Experts of a small language model.
Size: 9 layers, width 448, vocabulary 32768.
Below are experts of layer 5 (counted from 0) of a mixture-of-experts language model. Rows are named gate (a neuron's input weights, with its number), up (a neuron's input weights, with its number) and show model dimensions 56-111. Each number is 200 + 30 x the weight over its row's rms, rounded and kept within 0 to 999.
Before each expert's rows: a language model's description of what the expert responds to. This comes from a sample of Wikipedia text that the model never trained on.

# expert 3
Main verbs and verb-final word pieces in narrative prose, often after was, to or he, such as had, used, scoring, shr-ink.
gate0,197,186,222,181,181,209,151,224,201,151,190,190,247,206,224,228,216,167,250,203,215,154,219,243,156,195,218,219,176,185,216,212,215,216,222,243,181,201,175,213,190,243,244,211,165,190,214,218,213,165,227,182,235,247,221,219
up0,158,209,171,188,159,163,142,186,169,220,161,187,143,185,240,211,173,178,231,184,81,169,167,199,205,229,186,197,213,221,177,248,175,194,169,211,202,212,219,214,206,188,128,188,186,153,223,228,206,219,200,219,171,174,172,237
gate1,175,223,232,215,190,245,254,217,167,187,184,188,218,193,195,200,203,218,170,161,147,209,201,244,189,172,188,199,209,203,257,196,229,240,181,158,205,224,259,213,131,237,218,196,155,228,188,245,204,192,203,195,188,165,230,169
up1,168,158,239,232,241,253,161,193,200,233,224,220,194,238,195,153,212,253,163,209,191,186,186,245,240,175,164,171,209,216,238,198,152,192,133,179,167,219,262,209,208,165,233,202,143,182,227,189,186,228,188,184,189,194,191,189
gate2,204,210,236,165,182,195,243,154,183,250,228,191,211,242,235,254,160,213,205,234,166,248,279,154,218,227,213,202,205,152,159,212,214,214,159,179,215,199,153,210,217,225,167,246,176,179,250,216,192,165,219,164,197,179,127,235
up2,226,197,211,238,195,184,187,176,160,189,164,172,249,155,199,202,154,163,207,182,155,228,192,194,165,210,207,229,199,206,175,173,163,192,185,170,226,238,222,199,221,200,214,243,205,209,224,231,239,190,237,175,220,190,192,225
gate3,213,236,163,205,228,249,233,200,255,204,178,208,178,185,214,228,204,168,198,227,195,178,235,234,172,266,240,197,219,203,187,148,172,143,209,118,192,179,174,246,183,224,159,215,217,204,223,197,263,166,173,193,177,184,238,227
up3,262,242,147,221,133,181,191,222,187,166,251,163,237,194,182,203,218,198,209,209,220,188,164,174,255,202,247,181,203,222,195,237,170,231,265,172,234,229,221,201,153,181,212,175,178,213,180,200,189,249,235,212,195,206,212,217
gate4,167,174,192,220,210,237,189,246,177,185,194,204,187,191,207,261,212,202,234,118,212,168,182,165,184,219,172,199,191,207,218,235,178,134,191,198,219,155,140,176,79,201,159,227,235,162,197,185,228,241,218,273,207,176,185,205
up4,217,196,193,244,248,214,178,200,249,255,209,169,194,170,190,173,217,205,172,171,219,190,230,223,164,182,170,193,203,203,200,202,191,199,243,229,215,217,211,222,230,220,199,222,210,175,234,169,227,214,136,198,137,151,202,169
gate5,179,169,230,223,159,206,177,225,180,220,164,202,174,209,171,180,231,141,257,203,177,173,191,180,144,221,219,309,191,216,212,185,237,205,215,229,208,189,228,190,168,237,194,193,181,202,168,249,171,222,209,175,202,252,198,187
up5,209,226,234,214,131,165,232,179,221,226,166,244,186,211,225,221,193,230,208,217,233,217,205,188,200,160,208,120,137,211,187,192,219,169,213,235,269,193,200,225,197,193,197,185,195,169,114,204,235,231,146,193,269,186,187,269
gate6,178,166,187,191,194,165,237,229,225,173,177,158,248,158,171,233,152,224,241,214,216,197,224,183,215,220,186,183,212,182,179,163,220,180,201,194,165,180,178,219,195,221,185,207,206,187,189,201,262,169,181,217,148,241,168,208
up6,206,182,139,181,149,184,214,210,140,202,164,217,232,185,238,222,222,177,204,201,182,199,203,170,252,147,248,187,153,211,247,187,147,181,206,207,198,201,185,211,204,237,152,202,153,216,191,217,215,162,236,177,265,236,186,228
gate7,178,232,178,180,212,163,219,210,267,227,184,202,172,183,120,204,230,213,211,216,200,237,184,193,125,231,199,195,263,163,220,228,222,252,230,178,224,179,202,203,186,157,167,152,307,187,195,159,204,211,221,207,226,201,208,235
up7,178,132,202,221,154,218,193,158,190,176,206,222,262,265,286,166,192,160,186,253,210,186,171,158,244,135,202,236,179,242,187,176,245,199,190,198,218,227,210,221,225,245,230,212,185,237,188,256,182,184,177,203,184,173,194,240
gate8,175,203,186,219,224,183,138,202,160,193,199,224,227,204,183,202,193,229,170,210,188,178,185,213,161,213,196,192,201,240,210,197,241,231,202,172,192,246,165,186,209,177,198,191,188,155,173,224,226,202,239,176,208,95,199,180
up8,205,235,202,252,179,164,227,227,148,200,148,164,169,187,178,211,213,249,183,211,212,180,236,153,228,183,214,230,154,193,247,158,192,249,223,194,221,242,227,146,196,195,197,190,206,146,179,191,213,147,179,162,193,166,202,195
gate9,173,182,206,194,161,198,175,229,256,188,210,217,209,205,224,171,212,181,211,216,167,226,224,211,208,276,209,222,193,201,218,164,224,190,166,152,211,262,179,180,227,161,239,237,191,224,143,197,233,193,200,199,185,190,199,244
up9,221,208,194,236,190,225,179,157,237,213,204,145,138,189,202,166,205,174,176,172,166,204,226,237,166,212,197,242,210,195,222,219,193,184,208,233,232,245,228,224,181,140,203,195,171,225,193,148,255,197,174,207,198,232,239,195
gate10,227,149,241,220,213,180,202,216,158,183,201,248,180,207,222,220,158,214,169,237,173,176,215,225,199,210,161,180,190,124,154,198,190,202,176,156,199,217,223,209,217,200,188,162,201,266,181,180,172,244,192,191,251,227,194,180
up10,186,203,228,238,187,206,202,209,202,175,225,248,195,197,211,206,148,190,174,243,183,172,240,168,204,186,241,199,194,197,204,196,181,204,177,212,203,193,217,209,158,219,238,183,224,241,170,177,213,219,221,179,187,185,207,187
gate11,204,220,201,203,228,228,188,208,159,213,128,215,231,211,181,201,189,242,255,247,226,198,168,175,200,188,205,209,185,164,217,186,204,203,227,217,228,171,176,191,167,238,176,235,210,147,147,158,245,169,180,188,202,198,211,173
up11,180,176,219,186,250,215,145,211,210,217,183,226,149,165,161,186,182,227,208,203,182,185,202,205,207,196,224,186,180,215,209,164,129,199,184,216,201,207,187,184,239,185,211,215,196,180,204,208,148,176,173,164,187,249,201,216
gate12,261,186,228,204,199,214,176,223,202,161,181,195,171,243,254,204,171,237,135,204,199,200,185,162,150,184,172,196,240,183,154,242,188,232,189,186,185,226,220,163,272,200,198,215,199,187,256,190,178,165,254,241,171,190,236,197
up12,181,219,250,186,180,139,199,160,204,235,226,235,181,159,206,183,222,241,258,202,155,259,239,247,224,199,216,185,219,221,211,176,185,164,237,236,226,225,177,193,187,186,182,215,241,201,178,230,203,213,194,189,206,217,215,222
gate13,219,201,242,188,165,208,237,200,200,196,260,189,232,175,184,184,179,201,238,143,173,239,147,206,186,216,181,175,171,168,234,196,169,219,221,198,196,225,179,217,200,211,160,214,226,128,229,203,199,140,183,222,202,177,181,215
up13,221,224,186,167,260,207,242,184,237,209,167,192,171,241,202,201,239,195,190,223,225,224,244,192,229,201,153,207,209,209,202,140,253,182,175,188,226,189,214,201,196,227,203,213,184,206,208,197,221,227,231,227,237,206,221,221
gate14,195,172,193,191,183,230,211,236,168,208,236,195,284,222,141,229,223,235,201,236,156,184,190,204,206,254,160,256,185,229,209,184,184,235,188,232,226,169,180,203,226,169,152,190,138,198,168,183,208,176,225,183,220,217,160,152
up14,198,208,175,206,215,204,231,201,205,180,154,212,251,187,208,204,192,186,237,232,197,244,208,189,228,177,189,194,223,220,162,180,165,190,157,189,174,172,221,165,141,193,195,215,234,227,152,231,196,168,194,181,193,182,161,195
gate15,189,217,201,246,157,197,193,196,158,149,173,155,236,176,235,196,258,214,148,218,158,207,235,242,223,197,151,198,222,222,225,182,181,190,217,131,214,175,198,143,181,192,198,202,194,193,213,219,158,210,248,216,190,201,206,241
up15,208,176,188,228,190,257,241,199,224,218,236,159,222,200,137,163,179,250,225,243,239,204,211,176,188,237,188,215,206,211,178,174,232,162,187,225,179,199,138,237,240,218,180,218,187,192,122,200,199,245,239,229,200,191,214,198
gate16,217,221,239,248,176,203,200,175,190,235,177,225,198,246,146,163,206,224,187,169,261,211,235,206,204,210,208,229,127,224,154,227,190,152,146,209,242,247,202,185,198,199,193,160,242,236,205,211,227,242,251,203,217,189,224,161
up16,188,182,194,223,173,216,244,203,174,226,201,196,130,193,224,224,218,243,207,152,239,161,225,195,225,195,169,162,174,245,187,210,160,181,175,196,160,172,197,211,199,204,223,255,213,221,252,211,209,204,201,225,214,186,161,217
gate17,186,138,171,201,222,183,217,214,135,186,210,203,228,199,229,273,288,221,162,200,177,211,158,194,215,196,192,234,209,188,232,169,235,196,172,210,201,187,183,220,107,231,258,200,235,213,194,202,213,255,214,228,196,182,209,185
up17,201,99,268,191,195,209,171,168,222,195,218,213,182,177,204,187,189,215,180,164,204,204,144,208,185,145,200,223,208,178,266,210,208,155,206,238,180,159,202,185,123,237,196,176,193,193,151,208,274,199,245,190,155,137,193,169
gate18,196,232,246,190,211,215,234,184,171,220,199,229,193,224,215,200,221,172,160,182,211,159,165,210,131,213,185,191,222,211,192,169,241,221,201,158,187,176,248,153,197,260,199,208,202,257,144,206,159,183,234,190,196,228,215,182
up18,213,194,191,203,179,163,234,215,208,195,138,193,239,150,215,201,217,224,149,132,175,197,201,207,133,205,168,244,221,135,154,173,253,157,237,187,190,167,191,160,166,142,166,233,261,199,175,216,223,220,216,199,165,216,167,212
gate19,184,190,218,212,252,203,228,213,215,232,225,252,241,190,162,188,195,193,146,221,236,220,211,252,231,229,225,196,215,148,227,227,202,143,223,170,197,184,230,140,251,152,230,206,203,197,236,148,269,208,150,214,199,223,284,211
up19,255,183,182,153,225,180,175,201,216,167,222,148,150,209,218,232,178,187,183,211,260,184,218,229,224,225,189,197,138,216,111,199,197,214,243,175,149,183,210,213,156,182,213,160,179,217,226,182,220,176,171,205,165,205,204,237
gate20,189,195,179,203,222,234,194,205,206,227,181,139,194,168,238,186,250,191,237,215,193,199,198,189,157,246,163,170,184,196,169,167,179,220,216,215,169,171,176,153,184,221,194,213,235,191,232,255,195,190,206,223,217,207,150,201
up20,194,189,145,177,170,206,199,190,227,168,252,194,203,228,215,140,178,178,182,269,128,193,209,204,172,188,215,184,223,172,179,178,205,229,236,223,215,264,207,150,157,177,239,183,202,179,261,170,193,158,214,200,236,220,234,202
gate21,248,170,201,202,186,214,178,154,212,203,195,173,153,193,147,162,213,251,193,160,181,249,226,161,159,199,155,196,217,145,206,234,168,129,136,190,220,200,220,233,207,178,286,221,206,194,188,212,219,170,163,234,266,209,138,245
up21,226,183,155,153,193,202,175,237,170,171,234,214,200,178,181,218,194,179,182,286,214,175,220,138,232,197,157,189,183,193,174,220,212,218,220,228,173,185,188,239,121,172,227,238,192,222,171,177,172,197,209,236,199,201,185,227
gate22,256,182,204,200,222,217,220,193,244,184,178,201,181,212,246,204,217,171,193,166,138,218,226,149,219,217,195,234,220,227,236,231,230,224,203,219,220,227,215,186,185,224,165,151,167,256,215,206,222,233,153,198,190,227,234,231
up22,250,183,192,223,228,205,212,216,259,193,209,171,175,172,189,219,202,238,231,201,194,215,205,141,173,193,183,221,193,232,208,241,150,237,159,266,226,180,229,152,201,203,246,198,224,216,197,194,202,214,221,190,165,232,260,188
gate23,200,227,207,172,215,243,226,207,238,182,213,232,232,144,203,213,172,196,215,172,239,252,225,191,196,227,181,148,189,229,186,168,152,189,174,214,123,215,152,158,188,217,198,204,169,251,240,219,208,224,216,146,202,196,166,129
up23,173,185,139,211,155,218,252,246,184,216,162,227,211,228,248,166,146,206,220,181,162,197,173,172,200,158,198,221,208,151,216,180,153,217,258,252,189,159,217,198,182,169,165,249,198,189,188,199,268,179,252,239,211,168,209,194
gate24,214,190,217,203,184,179,201,224,196,202,148,248,214,207,226,212,224,201,237,223,180,163,180,182,173,202,158,273,193,197,212,157,166,205,201,171,184,193,173,181,217,211,158,268,176,201,267,175,228,159,146,184,216,232,223,221
up24,180,136,146,198,215,152,199,195,188,189,184,181,197,170,181,252,242,166,212,207,171,185,222,202,158,240,204,254,232,156,197,140,236,222,235,240,202,210,210,191,140,189,199,221,136,143,177,184,201,229,181,214,252,171,249,224
gate25,169,207,171,198,267,219,193,227,236,168,228,205,270,236,144,226,205,217,204,201,197,139,247,196,185,144,198,190,136,217,237,210,229,202,219,187,179,236,240,271,149,191,268,240,189,149,193,187,156,169,191,141,227,233,194,173
up25,180,168,192,116,234,197,194,221,232,180,212,166,233,191,192,252,218,209,221,207,251,203,235,193,210,195,274,198,129,189,270,205,210,227,176,197,149,199,212,219,139,186,246,225,211,199,171,154,123,163,244,164,195,241,214,219
gate26,203,252,176,237,146,234,192,149,269,207,230,205,197,183,244,192,210,227,242,196,200,155,208,244,267,185,185,238,190,215,221,206,198,197,200,194,195,202,207,185,165,229,225,214,209,207,159,234,133,198,228,213,192,164,172,185
up26,201,199,206,160,210,233,241,209,166,203,216,219,199,205,180,221,191,194,159,185,178,210,201,187,133,177,191,227,214,192,215,200,131,197,218,206,241,213,154,179,224,132,178,222,232,231,204,250,210,194,141,182,259,208,155,206
gate27,228,131,178,205,204,141,258,226,214,212,211,183,201,212,179,154,214,190,154,148,281,238,190,209,207,212,178,182,201,187,183,206,220,159,189,172,250,172,268,222,235,158,173,147,155,208,175,162,152,198,206,190,110,143,145,213
up27,222,202,215,215,188,223,211,195,197,216,182,188,204,180,245,134,190,173,205,249,175,203,197,195,198,204,282,178,168,191,222,219,171,191,198,164,224,203,172,197,181,243,178,205,197,231,164,170,210,157,174,190,211,206,230,210
gate28,221,182,126,207,201,200,183,201,200,193,212,193,173,219,163,265,240,188,216,257,185,203,215,146,262,208,204,150,202,199,221,233,177,169,180,195,214,177,221,203,237,228,155,152,178,175,193,215,162,211,230,212,202,174,232,222
up28,168,266,188,226,132,204,186,227,159,208,171,180,226,179,210,160,249,218,236,234,184,180,263,174,196,194,240,206,214,215,211,198,237,226,226,252,193,219,201,209,159,207,175,219,182,198,209,182,197,255,192,207,206,196,214,215
gate29,213,182,167,239,220,203,216,160,212,173,139,168,202,206,239,287,215,153,228,172,223,164,197,205,205,198,244,163,179,258,200,198,196,219,250,199,176,183,165,199,204,193,167,213,166,176,166,145,192,189,185,188,202,175,231,182
up29,219,228,184,277,172,162,218,172,220,243,170,196,183,168,150,238,211,173,200,159,221,191,165,245,212,195,199,178,220,232,188,214,171,236,248,239,234,112,235,157,208,164,159,257,184,159,210,187,253,212,205,199,221,247,194,205
gate30,183,234,199,177,188,162,196,193,183,234,200,225,184,179,190,211,220,204,219,183,185,227,183,127,167,223,212,167,168,206,187,186,237,207,162,216,229,202,214,155,255,190,227,183,238,212,200,175,162,229,227,193,165,195,163,178
up30,211,158,161,229,172,193,175,198,201,151,214,189,214,214,204,192,188,198,186,234,194,213,124,253,266,140,269,161,216,196,229,183,244,183,183,197,148,235,170,143,215,201,165,237,183,192,183,177,203,250,177,214,196,157,222,177
gate31,219,180,140,218,237,234,159,187,174,211,219,260,216,243,143,207,190,189,182,195,210,200,167,249,216,217,200,187,185,214,130,159,228,217,233,187,127,185,193,218,161,162,186,225,192,193,195,158,221,260,216,272,182,159,197,243
up31,227,223,166,170,196,218,169,213,175,172,206,215,174,213,177,241,168,185,230,166,232,244,191,227,232,191,225,148,176,253,135,226,183,264,141,150,170,197,165,237,186,232,235,171,227,202,222,182,204,191,183,186,169,168,222,236
gate32,250,167,145,152,190,229,210,207,220,145,211,200,159,162,236,172,232,211,236,187,191,176,188,201,196,201,199,211,226,235,214,185,169,192,242,228,219,268,158,214,213,173,223,223,217,247,198,208,192,191,169,229,171,240,175,166
up32,141,216,237,243,230,198,251,230,169,219,212,155,208,188,187,247,263,181,193,198,219,225,297,199,247,206,219,188,153,170,244,202,220,199,200,247,230,148,158,203,204,202,203,196,181,211,183,178,164,200,260,243,223,234,161,247
gate33,245,177,207,129,172,209,195,227,157,185,186,175,251,231,209,246,183,136,189,226,256,182,215,207,174,205,175,227,212,147,269,167,248,180,175,180,217,186,208,218,196,295,154,238,218,257,168,274,155,171,246,202,207,190,183,167
up33,187,245,175,206,196,185,262,256,212,186,225,177,189,149,204,170,162,200,217,242,185,188,236,158,173,218,216,159,186,199,187,275,170,230,202,218,271,232,207,196,196,133,256,158,154,193,210,142,218,258,186,198,229,211,185,161
gate34,189,165,216,205,175,201,191,193,224,181,256,191,217,213,160,176,202,156,210,182,180,185,213,166,187,201,180,241,231,249,233,170,219,220,201,172,230,202,198,186,174,208,220,222,246,195,221,196,190,215,248,142,198,127,157,169
up34,196,209,235,244,197,274,204,159,202,223,157,190,246,181,157,232,145,235,181,273,141,172,148,192,203,190,212,214,179,154,184,229,198,228,190,148,230,199,244,238,171,203,194,186,264,219,216,190,191,237,186,235,215,255,230,154
gate35,146,229,197,197,193,185,202,216,212,184,190,211,193,157,124,231,184,132,181,132,168,210,244,173,205,144,192,192,199,206,192,239,205,199,148,169,175,166,237,206,132,146,237,129,215,218,200,221,210,216,145,204,159,243,223,210
up35,142,181,213,189,224,282,171,217,199,153,208,228,162,189,234,141,157,213,145,178,162,205,173,216,158,198,206,161,200,201,233,178,212,232,216,214,179,135,265,218,197,211,197,171,170,190,196,142,215,226,217,180,214,192,183,182
gate36,249,227,183,202,146,219,168,178,227,225,227,206,190,255,198,170,237,198,222,184,227,191,230,180,156,241,183,178,167,286,210,251,189,193,193,176,169,246,106,197,207,220,206,144,258,187,162,186,189,210,161,189,236,235,184,188
up36,191,226,174,192,182,215,191,189,180,228,261,199,237,183,214,213,179,203,204,223,198,192,233,244,197,209,173,178,195,230,168,236,154,215,198,169,191,206,160,172,201,236,216,176,265,196,180,185,176,251,154,190,232,242,185,228
gate37,161,194,221,167,210,187,182,166,192,183,234,196,217,189,174,250,225,183,203,215,198,228,211,149,175,216,182,253,178,186,117,192,191,214,204,149,184,206,178,265,247,236,164,216,155,164,151,237,212,202,188,205,210,235,177,173
up37,262,209,222,212,215,199,199,129,224,249,188,201,166,189,201,211,223,206,237,172,152,209,230,246,213,214,169,213,203,195,191,221,167,188,157,247,185,164,170,198,214,188,160,178,154,267,184,184,141,211,251,174,158,242,249,126
gate38,185,236,191,219,183,197,180,179,168,203,197,210,185,170,174,196,132,215,212,212,212,233,205,235,158,216,190,193,190,218,217,149,206,185,214,142,215,153,205,193,253,175,210,165,196,166,203,221,171,260,220,186,203,222,221,207
up38,208,164,211,228,186,215,167,189,245,206,256,143,202,144,159,196,265,207,177,167,209,179,130,212,194,265,207,138,189,208,210,191,177,169,192,185,196,199,206,183,186,281,258,191,241,270,266,160,175,167,164,208,213,192,238,220
gate39,165,196,187,198,266,199,202,169,193,244,200,206,244,162,220,201,158,177,207,218,185,165,253,239,219,197,191,178,172,199,275,211,217,213,203,220,143,219,213,177,214,218,227,227,169,265,235,253,187,182,217,217,163,204,217,201
up39,147,214,177,187,124,184,210,166,206,197,209,196,209,205,183,190,236,141,193,185,219,257,225,224,253,198,202,203,221,145,238,194,195,196,252,192,169,293,206,229,204,222,196,239,221,191,180,164,177,208,206,200,140,215,222,195
gate40,208,243,251,244,199,207,204,217,180,171,211,140,145,217,239,191,222,210,217,208,216,173,189,216,209,184,212,160,203,287,163,167,143,226,213,230,238,188,233,201,191,190,196,147,222,199,244,225,206,251,162,151,162,149,194,201
up40,204,195,207,185,207,244,205,198,175,186,171,191,232,218,218,174,239,224,178,157,188,178,194,236,205,212,218,149,216,230,226,198,118,180,196,216,212,238,223,201,220,186,206,156,157,277,214,198,190,282,186,210,198,189,215,166
gate41,217,225,210,232,202,194,188,212,214,201,189,246,219,213,248,187,201,193,193,211,198,244,180,158,117,198,162,193,190,182,196,214,262,181,189,186,216,230,229,159,172,200,215,160,218,206,213,172,202,210,210,213,252,176,188,256
up41,117,240,134,190,159,248,180,239,187,200,190,205,149,177,146,223,200,212,227,200,157,225,238,183,205,178,185,170,234,214,189,228,231,187,213,178,209,189,198,296,228,199,192,183,189,255,229,256,180,162,150,225,144,191,208,205
gate42,233,193,211,195,267,183,175,229,223,132,221,164,202,230,230,249,178,218,200,182,168,187,201,207,249,202,209,208,189,192,194,194,196,206,155,222,272,182,200,153,201,122,281,190,238,227,195,206,183,205,198,196,190,199,145,204
up42,175,199,169,145,186,215,223,152,216,167,243,233,168,157,143,188,242,202,183,209,202,171,219,180,211,212,192,174,164,211,217,212,142,233,218,157,256,177,208,167,188,191,163,169,176,213,235,167,190,180,215,156,197,144,170,160
gate43,204,248,222,191,228,214,231,169,262,221,187,158,221,188,143,203,198,166,208,196,147,196,245,239,168,205,175,225,237,234,221,230,230,225,231,194,174,217,192,242,194,182,196,190,189,182,183,214,195,192,251,164,199,186,229,178
up43,216,224,160,178,192,244,176,238,201,171,234,183,193,190,266,178,197,203,173,180,197,231,186,188,201,198,204,206,239,175,196,195,152,179,231,215,175,210,194,201,175,230,229,175,180,253,217,240,212,179,217,193,204,192,237,233
gate44,137,207,218,216,195,212,209,215,188,233,172,195,204,191,149,221,159,177,163,238,172,197,192,140,186,157,152,178,238,141,195,179,209,175,217,253,206,219,222,250,218,259,210,193,213,254,155,166,255,222,192,213,216,209,208,186
up44,159,231,253,209,229,211,231,187,212,182,168,143,167,198,148,179,151,229,214,197,192,209,132,210,178,195,188,225,206,191,224,215,154,174,216,223,195,218,198,189,235,196,154,206,203,171,194,186,258,220,185,177,257,214,197,154
gate45,247,174,204,217,216,184,203,224,222,210,183,232,186,218,222,177,171,209,167,156,242,168,215,188,220,193,205,181,198,229,203,135,261,206,179,168,204,227,194,210,118,216,206,168,203,241,241,245,166,223,214,187,135,226,225,158
up45,212,209,161,191,156,199,221,198,251,202,231,205,193,170,207,214,200,240,221,192,156,234,184,173,207,198,173,188,192,209,221,229,225,191,248,104,220,224,252,197,159,161,180,183,192,199,172,195,242,221,167,181,217,226,195,227
gate46,224,158,168,208,224,168,184,213,238,197,233,142,224,195,231,190,169,160,171,208,181,234,171,206,159,211,170,197,267,204,207,255,237,185,232,234,263,230,218,231,235,219,186,172,204,193,198,199,228,149,198,218,228,186,228,203
up46,247,122,196,213,203,183,199,217,209,186,181,201,226,190,165,255,178,179,202,226,192,193,206,181,232,217,169,220,229,246,205,207,218,214,222,218,190,177,194,171,197,161,196,262,191,186,204,271,209,191,209,201,204,157,203,201
gate47,181,204,184,180,267,210,186,207,207,200,197,254,136,190,209,172,231,180,216,265,188,184,216,169,204,200,156,202,193,229,222,212,157,186,179,191,212,209,224,202,190,208,128,232,223,192,189,181,252,203,203,184,191,230,277,186
up47,192,164,203,233,194,210,174,156,228,172,174,173,269,217,194,196,208,158,192,234,152,195,218,202,238,254,224,219,214,178,209,130,185,183,200,224,178,164,152,179,211,185,244,229,197,236,226,188,206,198,168,194,246,186,95,213
gate48,158,220,181,242,239,231,190,167,154,231,210,183,123,196,210,189,233,164,181,240,163,233,172,223,109,222,192,220,185,151,177,156,169,159,220,185,195,184,184,258,181,207,221,180,196,210,205,219,185,156,226,187,171,189,151,205
up48,235,155,192,191,158,169,200,221,183,215,171,222,203,148,176,213,115,202,247,160,209,176,175,175,216,209,121,195,203,176,194,173,219,203,237,235,251,215,193,170,249,212,240,227,139,203,140,222,197,187,154,172,269,151,268,261
gate49,235,256,209,232,151,177,150,187,147,216,187,188,146,251,186,156,235,171,199,233,206,187,289,192,206,191,164,205,210,226,169,212,180,230,209,173,124,224,239,188,234,246,185,152,181,114,173,188,223,236,249,191,148,170,212,235
up49,205,222,187,210,139,227,163,205,203,157,213,200,168,196,164,189,214,164,181,201,171,215,227,221,174,202,223,196,236,196,223,250,180,191,190,236,193,225,213,153,249,198,164,158,231,181,210,210,205,185,248,207,170,228,226,216
gate50,173,205,172,254,177,263,183,185,161,202,172,237,221,198,218,202,223,151,203,223,212,216,205,186,226,236,234,229,162,253,171,193,164,228,195,191,255,232,191,163,239,259,235,230,245,139,170,194,152,217,213,234,162,187,213,240
up50,193,222,210,176,235,153,234,210,230,247,210,178,224,172,222,181,150,205,239,218,215,184,240,238,168,187,225,179,162,229,207,200,236,152,223,210,112,229,266,203,149,172,221,234,192,197,170,217,168,248,199,173,213,241,136,212
gate51,209,136,188,172,191,171,257,195,160,171,212,195,185,232,147,164,197,163,214,198,210,203,223,166,185,153,267,227,230,260,211,215,214,206,169,141,217,254,216,182,173,180,213,214,228,162,231,197,185,232,185,177,209,200,187,182
up51,286,168,176,211,187,179,199,170,203,203,177,207,210,190,174,202,188,208,238,188,189,203,212,162,203,174,210,224,229,190,203,204,152,255,213,271,186,186,166,182,205,218,184,196,215,175,205,226,210,215,184,168,195,190,216,168
gate52,225,190,253,225,218,191,178,244,197,225,206,204,225,208,199,209,216,160,238,184,235,194,193,197,188,163,236,145,143,197,212,157,196,242,228,223,207,222,248,217,183,172,164,209,138,182,248,193,234,163,195,192,162,212,221,213
up52,177,208,181,214,226,157,213,212,214,244,148,168,216,256,207,208,161,210,203,182,227,197,216,225,287,213,206,203,222,260,226,171,199,193,249,225,238,207,159,160,230,174,199,221,146,189,191,122,211,184,227,189,234,169,220,182
gate53,240,187,201,213,206,201,246,180,223,188,215,172,233,149,181,174,240,251,215,183,173,238,152,210,182,171,204,183,178,161,208,246,169,201,203,226,181,213,205,196,239,242,189,238,224,172,242,193,185,198,148,233,149,182,216,179
up53,209,180,220,233,180,256,206,219,239,252,200,194,288,211,182,243,193,204,117,261,199,172,242,221,198,185,230,204,233,127,153,155,252,232,163,255,152,229,230,173,197,200,198,200,240,205,189,170,199,233,181,183,199,169,196,190
gate54,255,131,173,140,190,231,166,196,177,177,257,235,191,179,203,198,235,190,199,213,188,181,180,198,230,187,198,208,159,214,198,196,191,225,238,190,252,183,235,229,186,200,188,232,174,194,179,154,212,227,162,203,283,190,196,162
up54,214,199,226,226,158,223,148,191,207,179,177,184,183,202,182,253,218,243,191,168,209,237,162,235,253,231,202,203,214,171,179,241,220,209,209,182,231,231,218,219,209,197,193,209,240,249,217,218,224,191,123,191,232,185,214,230
gate55,235,157,180,244,180,227,191,183,172,184,213,211,206,201,190,196,253,219,169,174,151,247,210,250,179,177,233,210,210,227,242,172,179,159,218,190,233,201,273,150,155,206,207,202,168,242,169,232,179,172,170,233,208,157,246,205
up55,224,185,189,193,205,157,245,285,237,257,209,241,152,190,247,156,214,171,182,212,194,238,169,233,153,200,170,175,223,203,193,195,214,245,256,205,143,226,133,218,226,208,146,188,315,202,195,209,238,219,208,131,198,217,197,151
gate56,231,195,236,146,214,158,200,229,207,173,201,248,198,223,182,231,216,186,190,240,220,195,196,237,230,231,198,233,244,216,229,163,160,190,205,210,200,196,160,208,183,216,232,156,204,206,178,200,154,214,194,229,181,200,205,187
up56,238,222,261,225,232,239,199,223,274,215,214,223,212,157,170,161,198,173,180,202,180,204,148,184,169,198,229,205,179,193,206,186,224,210,175,216,201,212,181,202,229,236,169,244,209,150,187,143,229,204,192,232,197,209,218,142
gate57,201,201,218,195,192,197,211,146,207,237,204,221,206,167,180,248,275,220,186,186,163,217,217,172,208,218,214,208,209,200,256,151,201,228,219,204,190,230,191,215,171,174,197,209,258,220,165,204,178,176,241,218,217,172,190,164
up57,144,169,211,126,165,191,185,206,199,239,199,207,170,182,235,207,195,152,171,260,204,201,196,236,156,194,172,181,268,184,196,207,216,193,195,148,200,171,179,197,283,234,236,195,149,211,202,174,209,214,154,220,190,186,180,183
gate58,223,219,149,242,135,164,235,167,177,198,199,160,205,200,233,164,195,200,185,194,204,200,263,216,189,240,244,231,177,216,193,171,170,206,181,202,209,181,204,188,191,264,193,203,208,208,212,155,186,270,257,174,190,174,248,164
up58,260,222,207,264,187,191,217,141,181,237,207,197,227,272,273,179,187,141,203,194,254,195,191,182,214,201,220,219,159,164,180,186,175,219,210,172,217,121,193,158,215,244,227,187,220,201,245,192,219,205,234,181,234,156,223,172
gate59,149,193,235,201,219,178,196,196,202,280,216,228,225,248,237,195,200,173,214,224,197,188,210,179,230,147,173,212,228,248,231,198,228,204,177,201,242,204,214,204,221,199,199,218,256,220,200,289,235,228,174,179,168,164,201,223
up59,193,258,177,181,202,222,167,199,139,169,246,174,173,82,145,207,166,223,187,208,225,230,207,191,176,195,215,196,155,211,191,225,215,229,241,179,230,211,182,231,142,203,233,190,170,174,183,149,198,170,218,206,194,225,189,253
gate60,212,200,243,175,213,179,209,185,199,135,257,139,170,202,225,159,191,171,245,211,204,194,202,183,217,237,191,221,175,182,242,192,210,180,203,251,213,195,221,216,227,216,231,220,240,150,235,168,230,140,169,216,187,111,250,158
up60,193,175,251,214,179,173,238,186,194,220,190,228,223,214,151,207,215,167,179,156,219,179,230,216,155,182,190,158,178,161,186,113,224,212,216,150,238,186,196,196,241,171,193,218,232,154,196,204,208,230,250,197,223,190,186,211